From a checkpoint of a small mixture-of-experts model trained on Wikipedia: 55.3M parameters.
Below are experts of layer 10 (counted from 0) of a mixture-of-experts language model. Rows are named gate (a neuron's input weights, with its number), up (a neuron's input weights, with its number), down (a neuron's output weights, with its number) and show model dimensions 0-255. Each number is 500 + 40 x the weight over its row's rms, rounded and kept within 0 to 999. Numbers have three digits each.
Before each expert's rows: a language model's description of what the expert responds to; "gets" lists some tokens that make up at least twice as much of what it gets as of all text. This comes from a sample of Wikipedia text that the model never trained on. Tokens count by the router's weight.

# expert 11
What it handles: Section breaks and headings
gets: "-", ".\n\n", "|", " in", " of", "=="
gate0:507481469450526497567535433495433534587517434497457494490464551516594505449480504472518440472531427479502496545505521466553501502567541520445468433528468475440558547520542503443524500527439572516412494569527620546518543501442473498450443516487510532496511509468428491469472524540459528496572512478516511424438525494553528501521496458564499488484508477461491497495498536500444479607585489446457484537481438487496480527473503432471517525503440552493527521486463467509497495517469472494502568537482540476517494501517512435442455498518524542559499516542522401557402481545453472620450491534454508447511514469475505508489533538535501504626471538518503509471552498554474547486541477483496476454474463503532475518599504549513552500472451498509435458488481483509445545453452469
up0:521521530487458514479497579512551501580487500474532534530499537436499440505466477465446456561465555508496432529516519434505486538528503472559466499491518451586439484477417501469603524541512520489463550549570580476518637463498490524543510491504562520477494510449531537511525538477496482470549467489489521477507459488476528497455536529596530473546514572541469483500566495502431442453552566537515530459511487521435484558418525508523535394608510553491497586435541514586494456540514526445548422535440516493468540583474507485471448483536484575512513541536521436529470481485454522452511490501530493564493459536417518485439524462511461545500447498465493436536562497477527500555521509503501492479480467521485479490545551475534526488478548514542525509493475570485528495508457448
down0:559506556537553564442524501477515541482593504484571476565559481554413529510481541542464494562478509477497497569528434504507449434482486468541532524499499517523509484575492505495518466463459524486491521469539481427542464491567511494498489531532459525547434530515459522584537550532479595482454450508497515524536522466473486506551495444502563568467469526406537480481521522503527533537534554467509485566508495519486546548501527459487475490476483533460498491477428467487482507553433469531503512474570518458518509482552457525552515505487519478459526524468500476494448543504575409492444440526473535602546555494479516459418518477516556500551480444553447403474485554531571441460455441565480444413456441514496510523432499464531481504453503462475515486510510510471489526487356502

# expert 0
What it handles: Auxiliaries and function words
gets: " was", " a", " is", " as", " and", " that"
gate0:473534443502503431533551526489522485572461533490536562446494492479468537577495537558576450528539585439488487527523418456491457493457477477518441546513461471617475411517484530478490546476517490488567446470518568435467549459519502485504516509490486454499430521498494513501551467497519493438495519511482499481528466495496453611511507448531541522484496529493515529567436464510497582518527509510513512454559437523478455492480485487409540537464504493560445531445529451507534512463510481511552400476491465543507516564479570433524507517448556576529528587491528478471515509490506444501464514566488545488524569547493487469463546464479467532541514559523470470452460527387519487556507489504509498493443470471468505442477536587514462528525500467410444507471556420553492428511537502
up0:447464540493466590511461517509550439484430527466542497546494556481412511467472478485462530490486545587518512498496496462469608488469515485558455497503455559518435514466498446438487543450522476519500521520424494454503499462519476531527492506548516370478565474465465456469528451495508467441563467472508526494497539552454494481535553513524519539449456476481491545452461478519491492485432529489515477498529569501568529482496476517501414504504446532518513496477462433490448480426472543455502510437504550515576562507564561553440494538537477419503504482496520397536489504500542494496504446526501544509567468490483495488442471535558425490557533441486524512574467535507471484517609494570493491495444490512571555485446508425463415462446523523508544469476516557516558506452434542
down0:521507470401493516530462468594517491466487514472463495498417488464519500479558510551501599481509487551523464471500595481505494554550518477394508454496468436511569524423489499599500554496483423476502508462521488515475461571521476456505514530613475593532471483439490434554508526584494474541526528491522445493533544476469541471488551515521530535513505461449469498541565547515490439466538524411510576490570407517443567469531456511563537480477494474467484510523445538532515480483474516523459517498496496498510502552507475441580502483451535565503509521487492495461466480475410565478521501515536505458592485517507523480518505530484494540463481474526522554462503477499459542567432500579466473504515519469486457477488503428443552521516505526516454454529460445598466469492575466

# expert 3
What it handles: Digits in numbers
gets: "1", "2", "9", "0", "8", "3"
gate0:509507517524554565500532550476505566474528496576528483464445521496530485525468434479483468552503411503524422451550479547478501473511407471598456485495436490454430541492525459483524489510501469525484336518492530546474443495498544549528467539517508522487563522509528484456529485537532525519478551501480526491479511438456513517519578516532470489519514508454469436470520532536402490512518530478542526517530535618476508525529518453464517493488502488488587520531492465549473477477560511429500596530523421467525526485489425466457479584468536470489523513495427526531462558443450413477539495472500516509512511465487515506492505537551502427478517438517517485506449501409457449468505465461550476522542443527492416524493531458518512484510595585458475484489474462505437525587512527
up0:506463499438479472495496497460485459469587425518551481474496577520459516550537447597563493497522482520553513516480575462367462454559431491539490434538560390409464401514515508510480592548504455526415457483521512438535505496497457483503524497480508522522488535512538506492502590495468539564539429520489445481521510534393489528466521586521479420486497524502534491492524548551495502425567486520538476522513495553501483472433505514494541544451518484507455482473444587506529432439486485495501499511493437551490475502563442463487513495420558465539555486561559544594495529509477503509511476481525525506474454485501556541495472487492561439480499517524527511437474521529468482488515496485490554508469445492497568479523546477457464418516486458482494488458560499534516544495494505
down0:410493522509478448466475477544492486520522437495525450581557508517462488466441518597524478500524557473486530468489507481526536501512517501517477415470432457487552542526491468536468482501500535487525562428492538481501496460567460558532525553509488466532496490559450522530486564536496485437514448533459474505451560453542479582442507494496532459539518505451439509526456463446432484493429589550348528485423617455481530474504548566521464449481557559485464468488553528529521512504532518542446478460555501482479495518491538463451579485530491528513478455524589458506537493479475480479552496475500488510461498502450450485504504438514446532441516536504507500509500425469475492479496558415411488435489514516531506503492440479429443494535487541533494473575546531578456470560506473

# expert 4
What it handles: Table cell separators
gets: " |", ";", "\n", " |\n", "A", " U"
gate0:527496471444526518485495455522476534570486482496535469524504533468505486441509500477548466432444472531578479467502534478500477462511495538480567560541525552533467504525483528435548485503531556532408483429486470503498446512511473538495521477432529500475462517539502566438411505470511523576458500517541525466484491501483430538494495434487524485515446484552488460439504524485498482480529435545483501507575489437511484526521380455459441479529554490503430541513496509465408489441456513510585493444400528471546549526443539462482501495484462552509447480412571507524455485490425445514586627547480512437542531559488500585465504552527466490505484450458434509516526499455531491527437536517463512515485444479434466589450516496502485492507456541506417486534507468489532496430532501
up0:424476495489507524454457528581441487487508502424575517540525461486499536520484409477475542533506505435466521503458500493532461499475508476537493468490473479484491517498547505437467462496445433506448479527539495505442515461501537493475506564503360499485509546523450463543474498517469463421506529465441481500548474487516567545408499525498506497434510434595477523473451508528455511501488496451523479518437529475400502520496448542482524547526526564546495472573510464545410467550495566523475495534545516501462516515560515565529471505579517473437504528394419488517534509523530566544534484522493526485432502474480495524504488558541499544544440443463542467551481497529441489566475454538500454464585520499561567471469479568461496505415513520460494485559452481539561435552452473
down0:525513483573529451513485449384511472490515451490442481477532452440456443471583570490500497522468472507555529477531472550483467444567509570519528571474586535488455477530527440492441470482527508596440554432466536528518509487477516521497471513504497482566493475474468514469467493493539488493504451517453542505465452539466466488518491488520495500503483502437552530419469459532459526526528490573488536501542448487466536503458548501507525468456485517459510513497569439564532475569507436529456507520553484566489555432549512438450495453485554517516534505498594422551468479498533473544446481447540522576477482530495528516489541467506467521544530435478443554524431528497495482503493469416564574494511458469497377465548519450536521577461469559494577500518511552564451476464552530

# expert 9
What it handles: Spaces before numbers
gets: " ", " (", "–", " \"", "/", " $"
gate0:529528487519461508464542555611448475454530484477522511549596480549496554554462487492562551553452582565502471492498481483499585502544466536491511472547501520547575476540501448427457550490525530490514458543551568411493508535535501460493499481576422502489483462547414516485479471505559490506531510414509568505508512527537483500494569496583404493518510523429510594470503534492476521570543477480516486561517524468538463554447466525508466502491555509501527527646458500500504459506493467546529511474501516563470522497517559581478527583469522473495466517561428473467469459500541522485440469488497468537539515566507541481502471486544468521502495464496511458487469443506432490558523530521457528534507459547442528453516547481554532471492519503426585544508540477566472536481532519
up0:469467522448547495532488536448549512528520543471421506485501491435441462509538524480508451427561456509520485493526505443525439503458521454570466588493585507473462519453464583558525488509490544542530512471490473601475451484475505533491483518494548512479563527482529501519511540531476537587431542554479497500511511474536552496482557495459501508537460519532526467476502417446439509460435548518514461429422529525429512447538555534529560493481431496491464465398572504458489518502480528459486455491516492494529500495482441465528487403500468541471536497469561450564544491491441488462494507527441542483477538438495410454562534477478511494520519534475502521488526552474537553449499453477511411459468474411492477492483565527437449481508522453509515407518457523402529445563498454
down0:559490518499458464511577482430505479519528488499477512521485467472510554509512520464409501474550507469466476486421501538476466465577490574497505489536496613500528447497516519430473511460535532578444489452533497525558608483453456531496554480459496476503500504426465477454514475494478583473520595441456517476484536475508435507487536453495589428507530605574465535511543550559452546519506505514524514497516513546468487484488462484480496537483451522523449525510378536460465400507428496478487488510481505530561490513484461546458573525465473452499466496437487499577461566535517506535522459543491518459518473552546422491507445476467499462555473519573483544507552518519564457534569470487589519501513447499541526532484450522484526516524482549532510517545515479558423536494576506

# expert 10
What it handles: Numbers after 'the', years
gets: " the", "5", "0", "3", "4", "6"
gate0:515484492553521537506452449476477441509487493494481496472481514513425510441462574546523472576424452531455510531533421561477471478477492530488533462532509474483466568517467467506473586533532490522507471481535512480562518533531520470515437414498477494488484557463422520522580556474431484524552546533492488542545500480508539522497557444539500531533542550562492511591474496427529522468459511538435526503491492468490527476478482541523536465460493510564519496506515453502464532498496497501510466435456458458495509522429429568483510488484538398432478567548573597442510450518508513526514475567499440504450494473479539469467541530502509479534453494480556402564464413478506518434538384532479479472430522454545497497519463553474510537588452491486552571498425471552466458488501474
up0:503500434462417508474530532544504526417507503539532532510485508499566578494509494436536530383524568478600479483450555491595467491551516459453476473530491494480507497481522500514509489435491563491543559559485553548429524477535476536535549521544522442510507475535580510424477485499552425468418517441520460393465460479459506495519494517547443489535491492516497521483551531530535499552448524463546452507452501523463481479490472554528521463526559459500515509463506519474492492492578532459520527537465560585494497474490488465483456502444458561496512498517432405551508509435494436488449469448515592530528479547501551472549504524521557499519516484477476577480524510501452499533486482504496497627471525491460522571495483510492517475477515499507505407545526546480519609529541577
down0:527526499558517516457502476458562451528530535480450541492556492566416520520466502504514446559542469549509523530571502557495483499504565489493493453461603365481490627530520531530535495521461482544416497503556483564509501484511548547554504512514523554518430546505497507521534514472533550533490507510485393485515583510569461560516502562507524469589536532439407511543493453482482487508520471511531572448527570499499536521525499438529496513504462517510480505463531490552562569462499478483521500486478482479507458508481533485476526451509492492518495486450596547429522505545555533491490531518517424493496485490532497406420461557614464460541515495530519505484460529489504478428468499437524524554522495470494571435501543437523553479478485490527468585486473501517547444529479460

# expert 5
What it handles: Commas and list joins
gets: ",", " and", " a", " of", " but", " in"
gate0:538522506490480435435482536507495455446557504546516473499461509494508491484476503548510492493543430561518459577452493489513485504515520522450531488460531556512455496557490495559492464528515554467449544552408482463457531438569471490541520520505558484553559448516541554533466542480517486454561492500507514472499499449474468513413543614447539503434529538439484535490506480571580452418487439507506525472496510438481538514525520547524550521555463454536521484437521476522530486358493449482555534520516451554470580473523547512443515427499489574589543564481526515458534512503430573537494546469538461477574484501505493523485511479445538525481485521434468491518520476604492529528548544509540538459563410470555516453519545532466505456490555466486493493473550498493485472470550534
up0:448488534484550562529539467533484525573458500463515493489535454476524493501530528460488427451442512501472522427482514508506506507484505440540533554546479485526542471435509506486566473463475411543455483456574569555482447589396546481435542526514519487444479524465455490459555484485460476562461519503500488560479566520536496467587450421531523489573425451564505464522501571472473510485475576540529470500456522572527444486477521494503409478469593481493514533531485508481462544586501553490490482488506538530513390512441485509518557526471504461427456433496444455540475487493564445458532507518444537511407556516470568412480479513532491516525513493560486504474523523426537463454489481506479436463423548563475505526486510524513494538481472539473511477544460482500535520519479481
down0:482481565520477514543476517535482470526518561546468461471452401487573478460411506415444490486409519470524515516414485514478538409433469535515431544510470535483572420540476424519514480397515568502429499525519565513483430485499460439451559468548511506556430479438603491560437511545432498508510524448443508497455464558448550509514581499494479487501496445517527565507447497490454519479470431516493464453511532431445526493559495535493460481441550546488441545481502508484508499502465600513553490508544546494486471426457491485484498457481405527474521529545483516484512448504502493500543509550505510523525519477491463460484569501526483472503492487543552485476461426511463498496473509527558513553505514510454475512522524499453500526574540493487479453550476432514543411508483513

# expert 1
What it handles: Sentence ends, names, dates
gets: ".", ")", "\"", " to", "ed", " May"
gate0:489509493475554488469510495502526447546420469469517556486486536524474539470463428436498522477528493525545532516483456502514504533443500567540518556499520508500540461520520444507511457485515494520494458510481506398471616522514515595442438511544524453502522535515493487558521451472515593442506555491519463501429531475427544523465502528481476525469528566463458568526506455459417520515546504479497518489517525542481501491520544474412450515520473538502532450549480550562449542480475508486533519518475475523508509516553512488511483573509516505526479476483505449452508509591529460432464477446507422440479416459447554431489520493526490499544468498575392496417565482489467418444496530570571441532495464409437483490551477492506522554459495468544439505407538481553462512462442479
up0:580500475499457485487524525514521437458501432486546449575512524511571441487474458401496508497557527508488526511488507472467555467510506434528471446492454532511513588467564525479476600467483476484507491436438518571472514487470439506520544456475512397555487471600509452581482514559447539572457608523553459522523441439463509455554479519491403506534492514477456515529574461555430519498507504477507466450453477451493485478482489521529471562521532489469457499569471532487485526528503462506566590507522429492557460503475501448427527410505491498467475446416494479531522473498492482546552472450552445535522505488522516480481495563525465453499498514489548475564496485484535560532515509552595520516494530546514558493542517531513465467523479481533544513440485536548484443561529485
down0:479484580580466565530459526500472533514504561510445533539495528517427498630528477546497491509453486501451482491494514584528458494535507499487473540456464529527531476514426434499453468549557483492551484483507552430501556528501482504535481524515444472436473509514541463553458473467513522483433502445526496453548521468529500467491520567523474463579546544497495525508561425491528446533480471483511547477530448444453448470468511467538425541528550461512479521503550519456501442501527569529540458557433609489487624535507539427532486506543594461528463526479502410564463514488500511487453549499473453559514532471445466504572450469477478458565447577450528513401536495508423511497476464489538493518503535554481485520557501504492542522548499501537533524532451466437490493466496475